config.toml
d_shared_expert = 576
normalize_top_k = false
num_attention_heads = 4
norm_eps = 1e-06
qk_norm = false
init_std_qkv = 0.0312
init_std_up = 0.0312
learning_rate = 0.00382
weight_decay = 0.049
warmup_steps = 200
max_seq_len = 1024
Below are experts of layer 5 (counted from 0) of a mixture-of-experts language model. Rows are named router (the router's row for the expert), down (a neuron's output weights, with its number) and show model dimensions 0-255. Each number is 128 + 32 x the weight over its row's rms, rounded and kept within 0 to 255. Numbers have three digits each.
After each expert's rows: a language model's description of what the expert responds to. This comes from a sample of Wikipedia text that the model never trained on.

# expert 7
router:178140131104146125152159080142180113108122080105122082154124143078162074151101176173163129111080151075153153169145183113074094091113101184164178148171123111107090119162164162125137076132184103131162098131105160112143091162079116145155177156119170122122087176085087109085079177125097071117138094114138136118175080103101127087158126178161114184100161131109131142164172095128078148118097092141107141163117093154165146100171162082086186136137170114162126086153128158159114169138103156150166072121102154102099181134167181084181177155169138143152163149149143094149172093087131089136106103095136142146080083101135101168170092103099149123112102124105090089142166150093146082088151126099092093103162087074134081080150175095073129143160081143110180124122094097160094104169168162
down2:071168147124180113164162131172090113159116067147115097086115177109125115107125192159052041114142216127110084138148079107165105115115112093106150169115090172096122140090198160136148150145168116114138142092109115126123131119130140115092143178102154093014133116185143140100099117092132114143097103091089139131145079151102146131166132142158141149175143147060105130164124050095078100139138203183126103102085114097103077119091126161100141094137140170111122128103142093177169162150152102118069147112077157131157106134110147097100094124146127119076161129094165096135139097115134131112082146061184145164167127104102178166116141083115186135153172120173092151137110128068148129119148149096160164124122137102098096072124174133063122141147092144200163170128122115099133184132139151
down3:132177149126133135133094128103196153104135122152150122089090132135091203126122180135056112122200117143130153163086084155100141141136124159130125106125085133158186220082132126126122140121074159138105182088099109154129102173179070102084140104120148101201094095127099158157136100144135103155166099099132099082177062109158154141108099143195155140128151102114098133121142088100159084155117149080119118159095101138134110150168102083141139164131171170106107145086148146131118163159173071115161075148151120163078147109133092078131105075134156127162177087102209182147131104146141147065143154140112070149142191096079135190075148104087138157123081163131138118174176079125142135162127130153179163094158095116073096092107128141155068096142140169127170126108127165191141114153167162
down4:060109071107091127116107192120142119064106125080149173124160117154117135140164127089137148135055113145117113100142161185070119097187061036157157151077150128122145107207124128153176098137167104139157091191109159113145136169038154091123074173090127143090100154127129155111066137174146148128141094170172182153068147131089161160099125163142134115139073141111135190113128115118141147100130132142103177119139114132073099112092091172134116042105126112089145140133141109142106157132132100072129106144103101079150138216138138119178157110127118158114127134107140125143144089123138165174104172147134107140141116117148121106166190154111154166098165137089164078092143167126106081160164065136106180200152125119087138156135144104212097123148167108166114123085103103137175123130113112
It responds to: Closing quotes and parentheses after titles or names, e.g. "Sagittarius Rising", (SP), plus table pipes and final pieces of foreign surnames.

# expert 0
router:174177115126126139172128077112179125114118083113144084129106135087109084154100183105165114117094172083159139165143175112080078085146131173121166138166090092088129097174169131128134077127181090111166125105081166091172147106079121147120174123089172146116087183089079130090082171126085079138142111092112112081125100117097112073171123177165107174122181134132119163171170083141084091123115106102116122117129110169166116082173149084100180110113172127172126130163132176114078169136101165134125084109092166082074171135112171113171176157179146139164171140137118119171171103095146089133083141115150134117079087108154104174164087129099115117107122128086080084142173153085130078078160105130105152132173130081117104083140171090080125131169075128120179140116084085140080149169169123
down0:136123134107151100152099132089177180105112128121152093144131129186175052115080110232103121153132132122174092159141150140168137213118124106155124171118116188132162153140114111123162104125136153116118157170109110134113095102169117145067142151112084120174050073191147152176127147148104131129181135148196170136111120083115096149076110162157157117100131195135100151131062130132131063158124144146114124117121144106140087161191104140130151121086106131084155154164069152084126127067085086110145139171137128120145113115076202178080090143133172126140145132138103086141119090081119142131103130174086184095135132179098161122085119122101059165122107122196135144134106071138069121151186175144106143069085145099129136105058133068090130158125099128120169105170113094140152149124172145
down1:094192091099139129144102112096138142127166102097129089200152094086059150163132050173122125171134135081119155170075146087154161106097160130107132106177109149119109169129148159153170081129114134088162173141139182185143153117143136179173147143145114114124088177162110221139127067099087087101118114176144152134130119150102176124131121096072077121167118116126110182157161126093114146121150138084096141110168107143092114118120071108143095167091128095134137134129135172108134069069172100072130036069084126153182101150125178162144149104126183154135171084132083091113109156117109181188138191072120170100145082111107119164111141111142100145154102131132149141181090149057119104082175146112134142187139119135120124117142154152096177143128143134070121091118082142129131139050134125
down2:116088099105105101098158146095162105097074183122127166176122111155150100083116117115109090152138124118101060103115145135112126129105123154144150193160143131155094101119091163088115132115098122148145107120157076185135126158127128139136122142148110085151098158141189108125110101097067112122086150170086117088131114129070131125158068129144145147121152141134197148114131075066127089113113156161099162115119244122136086091036068165125104109132146186137132132134065103137111141165075143179132165139179111161174090088056135164073088088125091132137144153080115132098138114100117170078108143128105145101127096099083157169124098053147122092126132045111164162063189175038144177091126169146125144132107168101139112167123159146140119152137097078134175146107185084131124096120135132
It responds to: Pipe separators and numbers in sports or election stat tables, plus place and surname endings such as shire, ford, Wales.

# expert 10
router:180158102117113139171123078104171127120122081115143085140115134086124080149094177117167119111088168086159142166133173115083078086145123178117172131177098090088126092174166125141138076119180094111164135097086164092174139110080119137127171114096176145131087174092080123086076175126077082146135104084102113081136108103098109074177131180164114168118180144133135170172166082134083097134113103098118124115135094169169119082164146094097182109116172134170132123170142179109087171121091168125131085108100158079075173137120177119171168148174158146154153140137115115179170102099143089132083136122136128120080083111153094174164080132112117108114116116087079082139169151091126077079163120130108147120173138078115100076149175088074124130161077121132181134126077080138078143168167134
down0:134163141114153102095072077212082124206098132146135093103143132159166162131157086094141074154155138158143116138140142056175116107119157114124114138181158153127194098113137174126173109215120141075144140096198102122086142147078122093176116124142107094167165147155110158121106128154079169135127152096110158175113124181117120109101137114132112163120138122084156097089143139133104144153195148112119077126210069154156183147117141128097192117113098201144155149067084121151094141100128150136120061142120143127034136158168127124127194159116114150110131151123060139147174178105153136159134144075161122105121126196098089176139135120081114139142111172160116187150113170089139141117156070150128100161142108120191157102186139111111173155141162155124118089132075110075121116121096112
down1:127116156071190113157109166109118093079136147131145087198132191141144172064125131151117098111179127109151109144156098168123142142098126126096099168101088176129097094173116137098118151108084141175127115146110114147174087113136114131093124152148155097144089131107103114149157140120079117074141101092188128189158115200127135073147128083130142186138119159102128107116172131124150086111129090074162108104196155093128069112170068145144122105185158161169116090186150173080112114128160114115148089131173132179107134069141125129187147139133041127123125148134110136121172070111146100154166137146147116165166116147110124084098079187093158176127143138136167135075203140131132078098111151078062086143118074192172111124192134089108129187122142174169087089145165167143118130172085122
down2:107150084141134170092132121112095144124128119164086152152100163149142117161117160103126119122128119170061080122112140090129185142137105136128222082119141084109063130195189098061192124089125110145157123152136100161068116107172152157147112107171121093164133131123149129129113095104163136152096137116151139111076206129142212093085071069140173158133092100152145115127107145118180094089101111150152170164172182152113156127102143103073139142135162140168162151142113171098156154105096135084167182175170147147123141097160072166125108138101077133126164152131151118095203043119088120151120146164111127058124139152137154116136153146162097095128104186114100194164154122144178120166122179119096103124180109143146070172098153167094126116133154104165136081153132042158112133121127185
It responds to: Words, names and scores followed by a comma or dash in lists and tables, such as Philadelphia,, 6–4,, Columbia,, games.

# expert 1
router:176111149159165157185181082154170170122138117146151075133158158079124106140140174092157136139112179076153096158166178138091153092120115157156163105157069112082126098173145151162167118108168103094172127094076126083142159128129121098191161099132173111161086166081083175080096178100097097117120082127076091109159110154084092082168091164124111173125129160158126146179125127123087141162112088123159100148099141146143163105165171087127125143151174113157154124163141162125103184125087110120159084130095168121148146173150164104167149161144155109166138135141150086172158149118094073088087108114132170090092076091179092178166081156111075127085100121109101066138178126104103090093170113115111145155165160097148089070180170089095149117150102101100156111110083103094090169178157166
down0:112118135111133122102196076123117136137159107234125184173122151155217174212145169110165146114169122145167122147134209162106096160082108133163137115109157162111127157090086110089116123161099066150176146118152163086131071158105143096095167153156122134075182128131183129124155062079145150157133125178082138144099166144101157190178143126126102173100146120055129072148118084111112140124120102157184150130159095137119175032127072181099121058136145130109124141128222145110136112146087076097144125175097181103119168093151113107179076124118108137125169127091116124138144132102147146122123132067121102182112138148102098146114163089149122146143165112163109142113112117168075099123124146115137129105101149089099138125106123141086127131148181133112161161096078135119115116198143120
down1:115080106098180099173127089108144188123163111102104179128149189155143115127083099114164168079164114159146127085127069120130161051114098131135147130102155171125103176145194149187126136149127160142118149073120133137119175142017080135109105150170139198143129138134045152112111103126150112096107128142127162116168120156108156105125145083116100163067094144158129123151098138157180153098154145175109108109141144156124137105128152100165095080176137174173144125124114106077160065138172158136189083184172106116097097110128154099081113166108167104085088114129100076076196106135146124151124145108174166107116105113128154099143081159108156141107113131155104126073199104161087118158201150173121151106122166073112124118132075084170103156144127089077162154151131140087169137119073177
down2:075183114164057143132109111115133171126125128122189117142124105057107119145150071092130130129136085140095066121153096118143152188170130078118095098117130172091106144110132085072161122117120088093172094115113095076195168133110160107105164069115086129163122135152150113141136106090141128138111149101173085143104178126147070101125111094152131130079166183072127104108128125071109112142176144140062090117078107167089152148106115139159131134157149152143157091166147121144102115084097175115211151069142072107139118160043103099101151083081120187148118123109136157153092099170116105105086141087084079161072107105155137081084125125114137117094103136133126155129168116166152163115161158125085202180138169099078074118161123175111119098140123113128188127121064153193090076133125161
It responds to: Determiners and possessives such as the, his, its, their and 's, usually after of, in or to, e.g. "to the", "upon his".

# expert 4
router:174157114112127137177122082104179130127133076119132081137121133087114081163098178126165121118090175083155132171129173119085085085149124178110174141178093096096130100178160131125139081132174090109162130112087155085168135122078122146131174124090174142127081186086074104084084177133083086145144109090117111078130102110096109076181132177164109172121177132132124174174171081131083090134109108102120125112137100167170123085173156086100181112116177132172129131171143178108087170127091167121141083111095154077080166138120175128176176155176147136158160146135125112179170110091132092124087144122152136117083086109145103169157086133110112115120115125083075082152169155082127080075157111131112139120171146074122095084144178083079118129171081124127180135120080081136084133170171126
down2:154148159128089060097127102114121118152099136187150088191122166103098086112099136137137144137152126116147154152117190166120158100152149132085130084117109155099162132131168126154140129069122123206132155066135103151163104171132157193142151140092130147196139132075067059127103085091155125160113149111160138104174097148159138045182129147156198145194097089129153094086116149146165170168109175132095154129112098088125133145125134126142122138183098122164138144127135169078075156147128146092084137089126097154150105152140131127155152126083172132147119159136154098172096140139149114148072089146121137106135166166178136118152114135125064135120115132128171151124122168116110124072088089060151155204166087082122150143065133075124153086088171135105075071195026139128094082161121139
down3:117100088130100112154142118171150150119136096137087115159149111092115165118125093084098150131144101160139116126140087145214077151086136176162116166132167189118107130165070099180132024224089089126118093120081116143124172113111160144150116114115130100136137127149078165124157098132169084102092080102145132089111170144143162074108119156126115220129157115135165117151032130154092075124170137121134163117218144085126161122108135123093075188148125132116106124151177130160109122110061097113139106082200149149149104088182139187148149133168201114165106171137127110131095178109075138153101123073161112147114120132103159107136136091124142156134125105102138185170122133119163092126107073158102084139119128176133128100207172116164130126085179103119082126168146149090130128118135162
down4:130148141132152112067151140120133152111159126119138127130161144104094126083128130162147137130098102151157123103132096139155131098138131100069117032180115187123115078183084098116143173153145073138067060173144102116104101156113157189130124156129129129161146123079125171103087074085145094156130111182141123122116084137080119147099094085198083157141189169134096140154099125121140160101152095191165117108139125150147171143153164096116111195081125133160173121155132171146176142146085089141089106126053115121112102055136164131119197097143111104127125113073164143121164117158082188091111152123128102144131111159156086146166166081131146142056162154107161139118180112076106128106112091114162066213181153087116187143184154100100151137072140135080156123094084139080115097095116169
It responds to: Bare spaces, pipes and numbers in wide stat tables, plus some sentence-initial He, There and nationality adjectives like European.

# expert 12
router:163142131113127151174145075110174157127155090129130075158135170099161091168120166104181109154098134085164152176178145131083084068115126124134157117170121093096139086171115160166160092140166115069169124077085161103129131115088103155142152138090174176117097119094089156116112169089096114103097082103127146122109116141106088097179148175158123163128139144164080134167162121116076078142093086095120116177125149134139116103172176081138159131148166074159122123151173155167112185161079166135143074163133129111126164134130174142178178151163155121122126148100168090180161109115102079114082092178124136118103085075166083173113065152115091122165166108121129081150144111091107069089135160103119188092157160107129066096144174081086170061169159094103165128164098135177090160152176118
down2:135109113130151188128187125189131084111143105185101115120133196147187138116144152144150138126111052097102152140072143185141163153129148107143148162111128124139100126092087045097138066116117125149109095141157153127162115097136122096151131101113124189099110115123162074172157133112126108162131202101095121145153108108126144102131122110097139120094096124134088202113159132111087100133106134140132103177093072088052179090200174158189137125146141083122115169125127120152088089101177129129155121138092075142139170107108104168106172187160169218124162107183039090140118129117100123154149155112132110145088089138122141066134129095144085182163133120107076153094064161096132169133149166108099107133097127081118191115146173138029147148120151183094142110097143125116106121082104116
down3:144123090127086090181060150109178123158154089148161125081113175137126109136085102098199116178140144158091126152142098124147142108076138138080161127104125151128096106138041119111141110094097110099125134104131162155106011063064129112129130142101163175114108143120111130110154089121107149167097152090163115111121193146180155078136139128097107092147081119064079205173093098095104088135169104126082096156082124187097116116108157091168143122080103079127092116071102081080070152173109154098137133138098130158107134133125165160161117062164102073104174148132178183092172146117155128129096171179118163134173138066155149167109196080097134145148164106161123158088102157132086100114146133123137162110068160113126123169153160111107115169125086104092156130145145133122101107134128099
down4:114149109092180176125154111122159059150166162164122121141115123172143131116096095135136121156089114115158120083139112144144147105070168144152097107100082073176119103113133132154101096167135121182099083139187175102119160103128106108062124108125085180133188134113101162096116169117121122144124155117107216126148094164066155106152130138163153095169129140108174072111163105123121114164136142155127199085135127137206110095092104108134115123123142139102122149115135133044131112067131083129155111122104084127138169104138124128184080123170138140072105181188176080149147093123196165082137119064103073086130085092089147136124143025197064079084161145111153107086114102113138109112080168128084157120144104096128101127105173183198151148147115116119133138159126100119124122144080188
It responds to: Copulas, auxiliaries and adverbs right after the subject in running prose, such as was, is, had, been, only, already.